From a checkpoint of a small mixture-of-experts model trained on Wikipedia: 256 experts in each of 6 layers, 9856 steps.
Below are experts of layer 4 (counted from 0) of a mixture-of-experts language model. Rows are named gate (a neuron's input weights, with its number), up (a neuron's input weights, with its number), down (a neuron's output weights, with its number) and show model dimensions 0-159. Each number is 128 + 24 x the weight over its row's rms, rounded and kept within 0 to 255. Numbers have three digits each.
Before each expert's rows: a language model's description of what the expert responds to. This comes from a sample of Wikipedia text that the model never trained on.

# expert 31
Description: Final digit groups and units following numbers, such as 000 in register IDs (#85000478), °W, km, million, ft, th century.
gate9:139116148115108140129128137117142136116091103204151099131087120129126096111149127178183160162109131107097115136133143109136146108111097096134115176168102101109165134188118163090121182099140132183118176177131110123147106140123117151123135087122137146131146138097147173152132144136097118141135124136096126115133151118140122134128123118130133133126178138134129131132120096105127154117153145096152144101120161063080154139106104145094162134118134150115149090118140150105134117152103138
up9:109132158111142152077132132147128115149187141074158115128133162125171142143113115072140107111142151154143125120146110122112161123149119194113116125090155173126116129079122131104128077129101118121112131148103136123098133137155171094103095140098068156104124117113105143109127101095116110129135121099140086099111124132143180124120085172123078121118105139103157152144129157118128093161131132155152120124139134131150110086134099088124169100102115145138133118122109124142122162156131107
down9:114086161100147138142160119080129140131092143152157088113110164111160177161092144120149133126153168140119105149137133119109107145116110167126166099071148139135137119116115103117130152108086121128108115110142131159084122100153134069169131101120129152098105155096110169142120073108130115144126133110122123139098132114127144100121100132157147110157133125142124112130108188156137115118112135127136083124128156128112089117101121160159165138082150121131148154054121171115128121143146113
gate10:153115078164105144107165133127105116152125138161147141092124142117115166108096149088152160144110148075153110149120105149109112162118123108175135126145109108148132135082146157062118122133087115106136139127106145162125085133110091125078137172164117126118137144139165121101139083129141148137163169142147137147136112169145182101115125157111141109114094135098151151076155113160154123160133106146136146127130101126144128117131145140109115128129127157135098123124151131179167093144111163
up10:112109098105128142130116081105148133139149104120115121074087145173153124087159150105129161118169101165116112134120139098148124123092120117112131134171141103102121136109133155134138139126127158136127162207163120095162133140099117133148112102104139109195121103130132112107136112097138093165098163176136115095138132114126094162172136110109112129124123128083119130128125135108143108120141136080142158161105163107116204108123180133153115147137110114102151135120119116141116125140151106
down10:071159112163133173118146113173115130125116130152155143108120196183119152096133117115127170155145133098096123115131091118183128153068161132142095146108112102133147134133138178148098120116134142120118188104154096099137113130089108144124112100129128108144151141138138117159113101115158115120127129115094117167094145171127109129106117108163137153128146095118105166125117151144126165148127156131083122151064106139124124141124135081132122137142150142133119106129131144135153104130086103

# expert 19
Description: Raw byte pieces of non-Latin scripts (Greek, Thai, Arabic, Devanagari, Japanese), plus math symbols like }, ^, √, and capital X.
gate1:121136165094149115141157126112128136144102163108103140128084129115110122115146181174124149105107124077126149119140133154161131100083146079111096112129159125145159119118128125137156186122157153108124149086093177101150130101155166158136166165197121135158090137083107117137121144132129136157165112099142149112180133127113066130146155124115118131155119120131111083108112153130163138133134153120130148108173125132153106151091151139121101111129130123126142139133102155126104154134114143
up1:114129132111135098097125168106105132123101151088114161150123129140119104137156148150117145093088122088130106115130129182149143112070130089113085084132148120157161083135114136142158194153160149113168122127109167132156108118189171154138185133162123147140096140110100138115134146127149145155167117122141126142160145120135109149112134114106106143130111111145064106105111164109123136140138103131073136120154139176124094115098109127107121100139126083132128146132121141122121135154144142
down1:148078153156168101110136136120113144144101162125127120123118085118105156114162154146115132115119129141136119066118147101130128113152141098126155098144134070123160130154129115092142164157100157149123141119125134136124177150143123127119170159183134123115154118059104141119174135117204129123119123108168158138160154125124140131107128148090098150147070091160107178128127126144147110125114092155150128158122153117129114129116141111149150112136099151108132114135126129091095156157131156
gate2:127129120107145172160130161140151115094149139128126098219118151192093126108131131131104114141115150088137098109087163122132113092095138109126129133100131204115147115167151098138149114125089148107122104149112139095124149110129131153159154145104136120136163116086139105151136131110095163092118187174119140159091121159113141141114129105114118082112103115115124126151146132118150129160171124122140119139135160102124118138108105087125114116156153130145116112102124161126091134103144147
up2:143171174111118100119166119122074147157121111133114130097138136095160143130132127092143100116122118128147106148166119106166106125178180091130121125058120093171130147099146161105129117102110122104109128083105148128150122106134163157103146159187109131158130109150153132071166135123106149109145125110075145125153144189142142113110144153116150128108152136133162112110117112146181119118128137121087112115122120161126123116130154160159150112131125154125114140078130142137113136153122137
down2:174115147119180137124182097166153120104125127109172153161126161148133137169156120082138143166108166133099183153134111052123138125108112110119089153147120132108123155120152121123137110146121107127154114129141120124151116121140096113149140129101125119113113168141134148115138159152155148084171110126151161135103160107103133161136092145101113125082175107150160099147098106166100093149130160117162143156104139127119136123127122136146153113100105161110176101105153131110137114134142116

# expert 7
Description: Capitalized short words inside song, album and work titles, often in quotes, such as You Are, Let's, In, On, My.
gate0:076135122132203099147168135130134140145132099129161122164096141090108123152120089115130117121102143130134169080149133123115108092114117080120085144130062102136106132129157133136145109187151143073102154123146161138128139163126100092135109158119127138117138103113107106118145105113152110139156151128154162131128131114171098142106142183119106157148109134109163119151127138131140139144158162118120129156103129126128096128171142124169109177129145140130145125086139117104114115093104094
up0:106131090102121175143142121161138150122106146148162105153120128163130125149124120097071102138086169136136119148128141110082091109131139084115122128105095136092094134130168118105144118137129139123161091122147137150152115132105131142135121150125130133162119119118090116119127122120145109097147152095133121115094148118132113165106145141178164080178124149118164123131112114132142125138155152085086131176099087087159148107154119075147148163160144149111116096095168126098110071129127116
down0:112153129155143112138048142129094137138134157125131151126127131157130091118069151140090135108112117133154135125121120132075134110090132123147088149153085095105117134133091121121150193162103132166104139105055160138179132121108142169130127112123137129151136071105119139142105105133148124144146115087165147127145114100153130124154132135125110134154125131081085103075120120127112122139155115124122086142147123108121113141141116133127123141164103118134130100142176153141093126178143119
gate1:144109143145149146127119125136149163124123153133131125134088100154140099131134112121151183119144136169106120153171120154103141151113127138144119098121138121117138120135138113156163140112102096094087184120083122145194112114110126111064139143151161142109131147117087097165110159120135137096097109121200146134163113108130126156150143114143096140170131134131119129095127075154139132094095164095095130155125160116161118118165143131095163151137140128116165153092132103093138123104117101
up1:068121125130143127117142140130156141102122126088130119154183131122133103119102136122096087105075140147085154112118135135077152160157089098155117108130121133135139132105129139131105086115161173138149074126148132144119158159156155110111104139145132110120124129157141125128090153114130116128123128123104102148082147137111154138153139123125120130108115165155159108131156180134137165152124140107077059121174114161103152150102149141130112161143117091144109087095127134149117096178144105
down1:103140157085128183140139172112118113122098156127137133131146175099138141143091134169148108125113189143141125136175143124135111123114116123120069132131161135131132153161135117106131167142104162150147145085117147101127136082142100133114138138122125144116094114094177146106142115091136126135132105115154103115093123136172128143135144117101144103071180102098173127111138087132102068164164132143137150104116109113118180153143137109124122147116142139139121123087103115160137132151147090

# expert 4
Description: Word-initial capital letter pieces starting personal or place names, often in tables or after in/of, such as E(ckenrode), Ak(ershus), Ver(acruz).
gate0:132097098117118148137091145164130140185139142151072156090107127116136141146138121164099116096198125140150120125101172125134126141104117122131103128143124149142098134156120132141140117078171166141090118129147140132090147118130122148126180122132104116136123089130126131161146137127123118149104163136122096123178140112124153159179165114100089149139128128133161133136134145203176131129109142140161156094074135112139109175141127092138149133098091124116141129135092109136149140153116107
up0:129133135139138145128175132101149128121124124121094147125135122167103143092128150156104135063087126101140128141105144160098134065092110113122122134141118128132122112156163160126163153124102140158139094132147123138126084111115148118121139108069105132142158136177107106098151129108115161143093070118125184104136094109084132143163117131117157185131174142097156107086130109128124130115141136072142061114123109125110130129147152137157141133122124155123137138127146157132144108158131170
down0:176128136162194117122101092144108150143117090133203087134108143096184154080131120141165087101091163147127107126151134095126118123134136104151124139148155096133146144149113158165116145182145094141130160127172091129112111161120129144114130105116119129109153151119169158187102131111114174146131109164146136127165125099093110153136142157119132139163127142099133124120124101132110144097108088137116118120154103134085115116116123138140118149160114127128107141144139157111123151136122157
gate1:142124130119168165129121117134144135145109139136097132129114090119134110128126091120130127130119161152122124142103140142074112116125120123124130182164138159091130125121136090114129120077181125143092121123097109106137163113123156115137144167170172153090179171094101126123123126092145161147127113115159127149137155137152110151119118155162165114157128154129125149140138125102129141106089116052117121150170109075125181098111129160098102119130082132114153130123086151086107133133150107
up1:132127138191126098128135131122102125118158110129096121127119174111128117107092127128122150143118116096133107140113158103117129093134112120187115144098098123128157103124110125124123105159081121097163124178100096124087133099126086154102179110104131145155083110158157115124140090129134115147092154131122134127100140115115185101127096115150134133093129095158156102107112138144110124161094119134150045143159177128159109141116126097175127118124110125152099125126152127145141146119133176
down1:124105099115126148159167224147124119140177100109125109180152116120109122141126133098118116107149114134109129134180160131143179118134092119111163153141110166130147152165150113127102087145112134120118127120099152118124100129134083131154108136104120082148128143176165127134125082138081099146119132127096135134110176122094123150117132069113137112111131101120114093124116095133097130097112167129116165164136165145129100146141123111121156116096141126117122126149121110144136070109118126

# expert 29
Description: Subordinating conjunctions and opening prepositions beginning clauses: when, after, before, because, until, where, sentence-initial In or On.
gate1:140112128111157124105105085117127071181116157116172114122096133144111109135153145115140120148144158120121097156142125121114145155113156149106140144131113115101171147154128116083105145080112193172116114134087113124088133104096135157124110121110182084149110108104164168129143131101139104134089148142108135134137180103092163150143101121116123140103131066137137127150139145105134133131136106125140099142078156156163106123113107123101140123159133158132133135191155150148138149116127127
up1:120150125119118156182127127125164194138140120105118125123143130156148092120098090145090129121144117119152118109135135151121112099136123121127081077133097143118111141098136157131202114143139128131116165121109155115121093150176111130141132141125111174130150157140157130125133114133135134137158149118133130145116093138145130133166137151138119122164134161124103088136164080155147170127189148144107163158156100069076102157111163106106154121111113084099130117105123116139140153121117174
down1:103113159097140145187105124124121163139164137116124139162165135163134115105089109150073154116186128067124125111091141108105137137100144105131081141149148149144111149120113104081187138152109129111110125171125165130130119125126131116099125124106171132158111181117145134116110137106165154181137148098132131121099134121149117140132123135128164124138140139156154087152163093150135130143134135145089096129123099080138114138113145158084139102131121156108152110121122152140151141123122187
gate2:167145156165124149123133083122135143106128133152113113100110136144193122179124107130107154150152138153139119084180129111163139137100136096115116113083149124094088102088108135179159114088122109120144119118141163135179139125104137113117175156120139111131128134112133122183120123102142114092158111094115136083092133146202069145108121154145099109110104127130096115119157130145124106134116118140128120144148142112136106124149174165158100102157118095134099133127112134129147147124116127
up2:113086114150112164104137183170103107135093142137140163100152141151122142137132148123147168132089104118082126172143117113131121134090149132177111142137153144114148132112158084120091103112145153108149136120094127129158130112143111088118138128164111102121105132118143136132121123155127133130109109138154111103129184137069131128153180069098090113138102159115144160160099140141145137128120143108158147154168162112153162135115123184132130134124134129108085072126139133145093124132094099
down2:127124160143146154145147155114199126122129131110131090117116149105150144123087111127166094147135143174116154095156133086138147117125106088100134117126154149089154133143125151112115124129168153113141163129130144125126162130128143124124133106152134163132129109149154122097148173120042096137094142119133117129157138125142129185158129126136120155117102080148129126094138150180127102155126080110130168119109189175134122145124135089173115135112116107140122076125104112141130132124091139

# expert 55
Description: Kinship and personal-role nouns in biographies, such as son, daughter of, wife, married, friend, plus occupation suffixes like guitarist and politician.
gate1:118093181116146132155105122133111078139136122103147113100108144122118129127151125121143089147146107150111170127173159106135150144146079117126121204130102147155128162110126100176128148168114146189101085134091115147132156099155134106136142122166129142153079149122112099156165109119115145157126126115126138122107152101122174121133115110162093158102138116094132159140113109115155066113122101128158104138123109142143136128173154167114146114119150117137123160121098153126088103121111108
up1:128192092155120173115130113079117114122152104101122115136115127134139126109160131118128139153149110127132122178139134120115126180101112164123171086148106117130152119140116117112124099135124140131133104142138089105122124138125119158126137101127134077177121104093166121146101125123129144089134128159141158135085136169143083129155138137091120127111117178138144178096127105144113126114173159143132120201143138149163122095088074127165134112150133086107134124162111174132157124113151131
down1:121134133111126164141108146111116170111159101140092086067131114126120112115072122099147086162162083107100107141132123117110112159133135111120114140160109104101157106127139095121127135118151191149088124103128105171078148159172115120152158113126165109165106126112127130151115147107095180110178139122163143110120113164098102161099079134132142132091119139090144108112123096123137108139090115130145130131117150094089093112110094143118129158124113109124118150143122140129125157104113135
gate2:166169164127148110117113104130119152105162098105155151149093157142119143135145111144155124146156110132122123150179136160144168127122144152131129155141156122131138126118091163153132132128137142112153110131120161140162122133097139047102160165142134124119136099137142130136124127143101140158133115109140128132113082160166156118169114138144120159119104121099104094111104138149101132142179084138177088165151120084089128127149138116167119100108129128105118077135158138120163096080100083
up2:159098123168100160161112155139081122156112133134135123111132128112111134179120070155122101109165102182155099119139143133141095112113095148120146104128093130111123115146083107147169100137121119108102101149159116148104142135161117106125141131159126138130107098096119096135119122152123116124157126121115097094131116144123114131124174131126100122089066152141137162157098117158121114080163087097148110138120085126109120101105112191090109102171105132131142129166096153092122129119150130
down2:106126123144151172168145168102126144135146115101150169139183160138160146152135138144163129126126090101111123123131115140120131140103101153087081141084086098118153120151111087151135131108089166162117081091101151153125091091152127108157172130151121109141125136081119093127087075148079132119150114114137116159132134160122089161125117122094108115105088108098115106114143123100126108126113107142135145143127132109112121133170091166138128148136110111120113134158096121097154123163114120

# expert 48
Description: Pieces with z, k, um, ör inside German, Polish, Hungarian and Slavic names, such as Wr-z-osek, Sch-um-ann, Mo-z-ambique.
gate0:179190137148103169139190127115113127125124122150114155117127132097149113112144107162137153139118122089164136147161134127134121123093145106103149126090060137130130120141122133139099134121115148135101154116166143100124089133094103106102156116121154132139125148139102154137125119143127149139139114112156084133142138096158141116118077125135135137140150170140118118153129085117113129144104091175090127134137213128120150175106117152130081147155148137073131156118121096137167147138120089
up0:150137134130164125111090127131136098122141103118152090148114144100171123140121130082133155089117109116070130141152169141106126108117144113090111130115120118151144092118109125112087119113101112107123136116108131073149165111166160137164154122105126076118085127160099125124102080114141131132110142113150140095119123140083111116177156144115137158169140183170151128128177130158108092116130107157137163086150098116096088153074110140134121137122123141122093140134100127125110135135123086
down0:155093106148151069097186132083122084176155126098162132157149127155152139121130121127087131145130096153113084142137112151091139131145123125100101109132138111117124120156097147126111123119151128117101147127134107132104122115111102088138116120131129158123162156130122130160152094132100089128082117129116143128111114119161102094107152122133083088133132100153122157162130096135082144196087119128088114124119127127152186139160132188115141124164118139153101111129135098116136105139121090
gate1:127129132095128135158162156146160149143089169094085124127178121134154148081079127121081097171116063131121114111115151120126123112119097144133116147121172121134181119136114142184124097116092113107171166107104145160154125112134139122118160128124144139133158111166113172141141115098140087122091130153093123107186153139158126128142102167113106157084150129095123133129122125168130111128114146154139138154108111144154132122146166114140101126127101123130112145114118080133149116134113159
up1:119109122158116148137145175114136134126088113127083111125126080138133149151120153122169130133070099127114094161135131118089152138094107107140105176146119133162132120154175102132140090144115113126095155085170092129108158151112127126111149105108192142120145152145144107134177139146140149115093174125137116120166114139120147107186101146162143172121163127161152132098113100137068145120118113086114153151120092109133125113167130122124144105111116125154114110160140122105146112148135113
down1:150160138134144115110104130176095107104103058100125134127098148176138113109115161127108138171132121112103146120081142135124166141134190117121125131192114138156096103101125115109091127136113124084138157153130110089105134115132128105128176107121148079127158126147132113149137133123114177136087085162116118104180114106119147133143115116090171144108114150168147109150119150143110132121149137093125120119135095100113117135140090074109156113104083131104135118098146100123117119106128130

# expert 28
Description: Word-final pieces of Latin, biological and chemical terms, such as -idae, -ensis, glycol-ys-is, rivar-ox-aban, often in species infoboxes.
gate1:142096098151170089099142078146161167134140126109168065114147141116127126127131189131104073155108122151134169094147151136155091128116115133115150133139123130118125130087140133174137117090126104133150156149124134144108101152121129105109109143143114149126088127121121113143076165131111122146137110155116146150132114136106132128173143144165142144155129086105148112140113151118134131102119125154100178154141160138130132096140176157128163137090157130131113089147147095142094171091104175
up1:088184115109109149098101105108116121147094116113144102148131179143155144153118093095122137148123115142151126149099124131137115134148110123132130121111103163148099124096137179115080102099177116117108165132115132138129117157108113149128123109168153117116191083146112113139139096110126151143134153164149194168157116139104158132168091127117143132140101125133117119159140097133149099098122109155103124148104132133133167124141121145160150085139143106145145075116110093127095136069102114
down1:127120117110170131145113157152140105132173121116147106147146131154123145168105155124085091107079087120169148152125111112146116136096133123129112131083139115124129102140125162142115093089094132136108091135123129151156118124113129127164098083095159127090079134092111102121095129130148175110148140083116132143103117155164137101165106150126131154131142124112123131111128105096138134103135155151120119151113138146130132096149127158092085201092146183160133122130116142166128129105067141
gate2:148151128118165140119186121137122147115139118117133118107115137152125143143116131164097108121158132121138111117130146092194170108132146176150155175130122125118175119146150153154156115141104153132125166045114122171111139123122095120145163189102118101107155094115155142138162103118131104131125149153128155132125133126136144095114149130111094148147185156127127122139130160166174086140113099157113097149107151104118102162102131138120137142127133098132113085123139124120112059135140114
up2:144169137122143160156094120115101099157138116104130129152131128147141136093149088115156144102132107121128129110113120086108124136128089141132136153151134096127154124179114100100152126098130089114141122109148093121172187125108143118128164148099114131101159158134128143179124064164090113147182109111128177117103108138103093104122134096160115118152132142166156109174117131135139078126131106121127134139124152152096074087112141160101138102111136098149078132146102138125165135115130124
down2:113114143131137126090149097166137114117115132141182141100155138082135125118111116146139136115100094143110106133101137121124095171169118120087142121115154131120146117136165097129107087103128100145139149106102108130148077173145126149132137116177103131097086130172130115138088142141145077174143179114065127097126131086107155130133134120149119126143154180121146132092122125117129142134158150120173140107119111127129131106178120090108120129092145189134169091105144152120131133134138115

# expert 56
Description: Line breaks and row starts that open the next list item or table row, especially before - or numbered items.
gate0:142177150127153117141116138137105146117124143118120151131109112115084136128158128111118088131138154118158090112152081051126089118111126132089121141145131106120132133140075141094136116161062101137110102106143131111141122135130096144150148101140148131140171124164147126118077145142103129114167094140101141084075130152149174092141081128156135101113122129136126123166150132133142149113161131112135103087106103100086107157159092124100169086149155133138133126147153141132153100123114119
up0:101149106144105110111123086107120099140119158140150125092125093156169142122095129142147096103087148123095127158088129126109066118151132138116164152154160110154167088149101122110147121113135142142112142149095098173200118149128094114096162174137178099111142130129152093090153129110151115151116130105175155129080155175117140146125119120103139152121116132170126116126161147125105144155124137116163136116152114090093111110121139180116122129154125126123108096140130101118147124114143143
down0:146134108117102127143134148092097181128145174114125142112091166118116126130102117119095077160119171162096092160129151119126140132162155145147129117176110112122149142120123117139105131133121107129089170141111113157136148087104130151124131123125152118149112138144130135137151123152140119143137132127131175146107149120084138143121096091133125135125087151158125164141124115087112118140194147144122101162104127126172145186143119140077134129094169147181086163076140088126136097106114121
gate1:103138120133143099112144090121120135136177103064102075173152150134149133098134191160142070146121141153114142136160148155111116110111089137115166105129141118178120109136128119107131112147109110137106132155136154126116112122100139156076120115136120146141227138166154155123164122120107150120147142140146111138140137136114129149118116160080133150146139111145155109120141171135161114114120131139143137144159141112127122121107124144107095118139159116110166131105155153127153147110192102
up1:091145099133148124118152107130105168130150158121140059132120117158165128107125138155150106100092103144151129119175127120128121104114119114074178123120128108168096158097145130091085142136112134159130154148121160153187122091140112185101143137129125140132137134122141141130138111159119120105170135123081126092089120175148149148127089163119157146133131124137110159115140106144165117095180153105181132096108147131120144123093130133124142129139171120140119105105134148129165136087103109
down1:110138126131123133127134094122135087144124112099142121137139170082122118117112151089126127100077139094070106131133144121149127117162120147125123149135116143155122134157156084106133133132131142111185124132124133118176145119080131132178110120166094149112089127107133146125092148107141137130171153110182104120175115122112179108127115115140132067103117135095139077110111130132151134155075099094158140135138085121120133087127169120161135154114143110121163151130088122158160089144125131

# expert 63
Description: Middle or final pieces of surnames, place names and species authorities, such as ucc, ulliv, owell, Berg, berry, often in taxonomy lists.
gate1:081109158103141121138137107120093141092116160137091134186134094132108119126129132129120130134134166117081102145105093143085125102113098101165126151155128136144105128100138129126130135140157088111128118081091109114167169150114140118114117149161126153139168111098145130148151120106133159146120107104144084157110115072099126150179138137168122112167148158126168094123114104140119126119127128148079179147123180100149135080136133106131111146110125120121112094121131135169108089162139099
up1:142117122139105097108116120144089123102105150135149060111148085126150179160120111107132087114100144095124086126120101100136102142099129154105124154109136131187123137067128111120127112162104122113118130171115096145116125123122128167157103157152123155160137172121141115113146111157115149144125144125157144110108117159068125144118098135132086118144119129130122100157110157137167048091104118182115148136149109145121161114119092139105124143134151127179134127104118111104133109102114127
down1:164147103127106136137138159141155130107123158106089100104194159116132165133104098124156120128130106103146090116107122141134131103092111150104096145113122175142118122128087134102145147114133155144166140178144109082123116136108137133131096165131091141150062133135118178135121093146071150150120085158148097124133106115094087105150174111135154121138116124124148117149109122112142105144125103130179150070130115117163150109165126155151151111122109128155099139120161117101111144116140145
gate2:105111145146130128156160140116115095104129105125133141110119104125158153147103156187145108145118150129118137069149141135170131136139076075109144136156130155116104120075141089164196142123149123122114125159115147149095103143085116086109158165149172149123133139122096183162108137116144139154141143101097137142090103153084109149116145132108118150098100134101139161136128101115116120101141161128104131120107102133138122113122129131102096084123139158129149123128059110162120124144128148
up2:157120118103131101145168120131108105140123126137128113146113097114137148115149140104103141170132101131141149107087194100117135116056084107164158139123145120142115094124105099136153121128098150119106129161134152108125091149122138153127143137155169124149110123114097155158118113153097088099156104143112132109125085148184130103118132143126119115131186137096135119118090101116120142162137084136115131106137134133117159111127137145108104101158156158175177119183097097146148154088142161
down2:090184173171119127102143152152156142113133130084150088165113118165162134119162117143075122107093118170079126076109128146113104132097105138129101143123146107121105121136122106124107122150132102141104155154135133139133197105114128105120087130132174109122154089117118104163107133119149142101116157141136116142104096115146103105123139162148134125150124125091145130097143196123136162157128126140147111141096099120156146124168144171146099101154124115124159126139135091110151103101118153

# expert 0
Description: Accented or non-English letters and pieces inside foreign names, mostly Hungarian, Czech, Romanian and French, such as ó in Csapó, ë in Citroën, ț.
gate2:137161174112133136111175117138084126115152089120081140119106128137117119123107128117093121114102120140084139115085132166138129136172118132110155140130139108049087094103113149125124121132166109132089095149161171117132142113125121152126122119118143130161143156092142120134197105092149140079107127130138098130093138125145119133135136110135129111148126140072144142190141139155151119138151120177149149101147106115165132131119140143121120153110165139117154118135131166079161086142147102
up2:120109117145122165128119141128145133079141157144159118181170137135142119151139123106138153127165144120155105152109120106137131097051136117133119134172122139164166159150164107171093139096153146130150147137125121147115091115162116128135115124137104135125144106136150125173118122137118136164108143101115158097131075142143110099107064079114129124134127117136135133066115175134101142103093126096124108158107159086083104161157114159097161115123115142140122120100102111115094160142120120
down2:111109137168131142144103116113117178166120150149108069114093134162142117144139143147121138112152149085142126159152140126125123134115113182119141109151098084131078130103099151118114115131104115156137139162113131095130092119164091106135122116130170138107127138108151115107118197105121121099104159096179104098116129148133102109129144167124165107107187144100186105128143133102147107123141116118119138158128158163076127110137149142139096117100125134092146105119160136120143144132141181
gate3:140129122101146146128096112158133108110116114121131068168142088160103155118125155123143159119136142080145104185103106125128132137110073101139146165095131115073131158113092155119137133092110138178158131169147137151140078164130135137155110164123146142165113155135137123155100096077147160111089116115133117135171121134077075110138111089144124114122098142119107146110145131124140122117124141144118126091156175139110109123122157087128143135163102099124131097123136145113147119151133170
up3:134110121117137144121105145153113123086155162119117110170153124179134134093107119096118163128106129116162116186119106172100094122130111149119118182128111141077121130142100134156080138149114131156119133089085119109104102139098100115121151164093140119142127133126174100123127148094121145143144139127132141090111124154109120120111156086120084123116116106107100148099168096173096073128132130133148137133141182125105099120116104110106118120144149146106055106096145143135168121142138113
down3:123124147136128133131144160119082095115104146133153078122125064136193123161126144142117120102104129162132163153141126166149164090153121136169191146125126133141126139110150144095136153145102122086137109089134142106114154170152118143127133102104096119123159083148138181136173136159116114134125113129159088139138135137150099128153149125122103189132136133120103106111152139091124123127088111180146096125132095175142143120103138130135119171105112131117128130125096098150142120139096169

# expert 18
Description: Bare space or short preposition just before a number, in dates, week numbers, game titles and chart tables, such as Week 4, Sep 7, No. 1.
gate0:147166163149136121109139118124136143103158134124142092093135104134110154154150118110141108151107142148145115120118117118172120127158073144102148127095113145085148132137130123155108175124138103146106124128160137114188167178103140136088102136147137171119122125125111102182112149106134148142144119108148129122119170119118121147144152137110153088088171122137139153135093145109110109183136136098087124102156165109111147109108125145069111150119147173143086072086156117141143151143113141
up0:175090114122130109073100135103123108165124150154091121111139135123163113130113121098140137140163095133139154128152145110112097182147135093118130112110126154183118148117114167094102081114129094127150111142138098112117138088136145135151070137143150148089132161103134099095087121117152166150128149080093110108089133158102125124084160169146145100135119122147145144119112073114130126109107194092112139149151129128101121137118105086154112124135118140134122130149144106159101123127150124
down0:155117175140117132112110093099104080185161120134129152123120122110136111133149152125126129156089111070132104094132116150165142108093149110080118126126110093102120123113107137118133152124144146141149088097123115131175147134116116161140138135111139109105136113156153127164091161098106086145122086102116104098121129169107108181157109198164146131112135111110140125104168116123145080128136084111172138134116171135130111128163130140169101115128122136119112125106168113124130144128173147
gate1:141102151187140149133146088144151132125096072111130151127127132124143131156144137161167136097142111109125145099112118093143094117101138114130140144137097124123112104136145126147161137075091143132106108107138119146147122109127122123146167119157114133142110137197137111125099114192137135127151089102093188159133185126112123112157100111091109139106153145134106127107141102126118121190179113128137117116143141132145110152127158203151103161136099119154153139100116097137136150160129119
up1:136121131150111173153138047117156128181133113129178122110143113147151145140117134159178119122128139157139126111116123125184116092104113118116148137156094126132120090146145139131137136091103125155123081141155118142160134119133125131110149126157119129126124143160149064104116138165130095144117113146050171138126165120144167121166085123111137145117154116119101133141135102102149160123179109117153131096140112133110106159115129155132093140120099128149106177154097113128146167143155149
down1:120157145129093149167141144109110106115080168134179182119132124117187096154091139110144072121150153133144163124165125184158134127124147134158122130143123125143140133152103088164157125148130117144122116150160142126105074150127104130122180109140092117103109141124138115135123109108113086147119154091116116149131098083131158079159125092142117081128083131123101124152130087116108158123130171146121129106114115120159127121154108131105141125162136133123161107141095142164122099092140115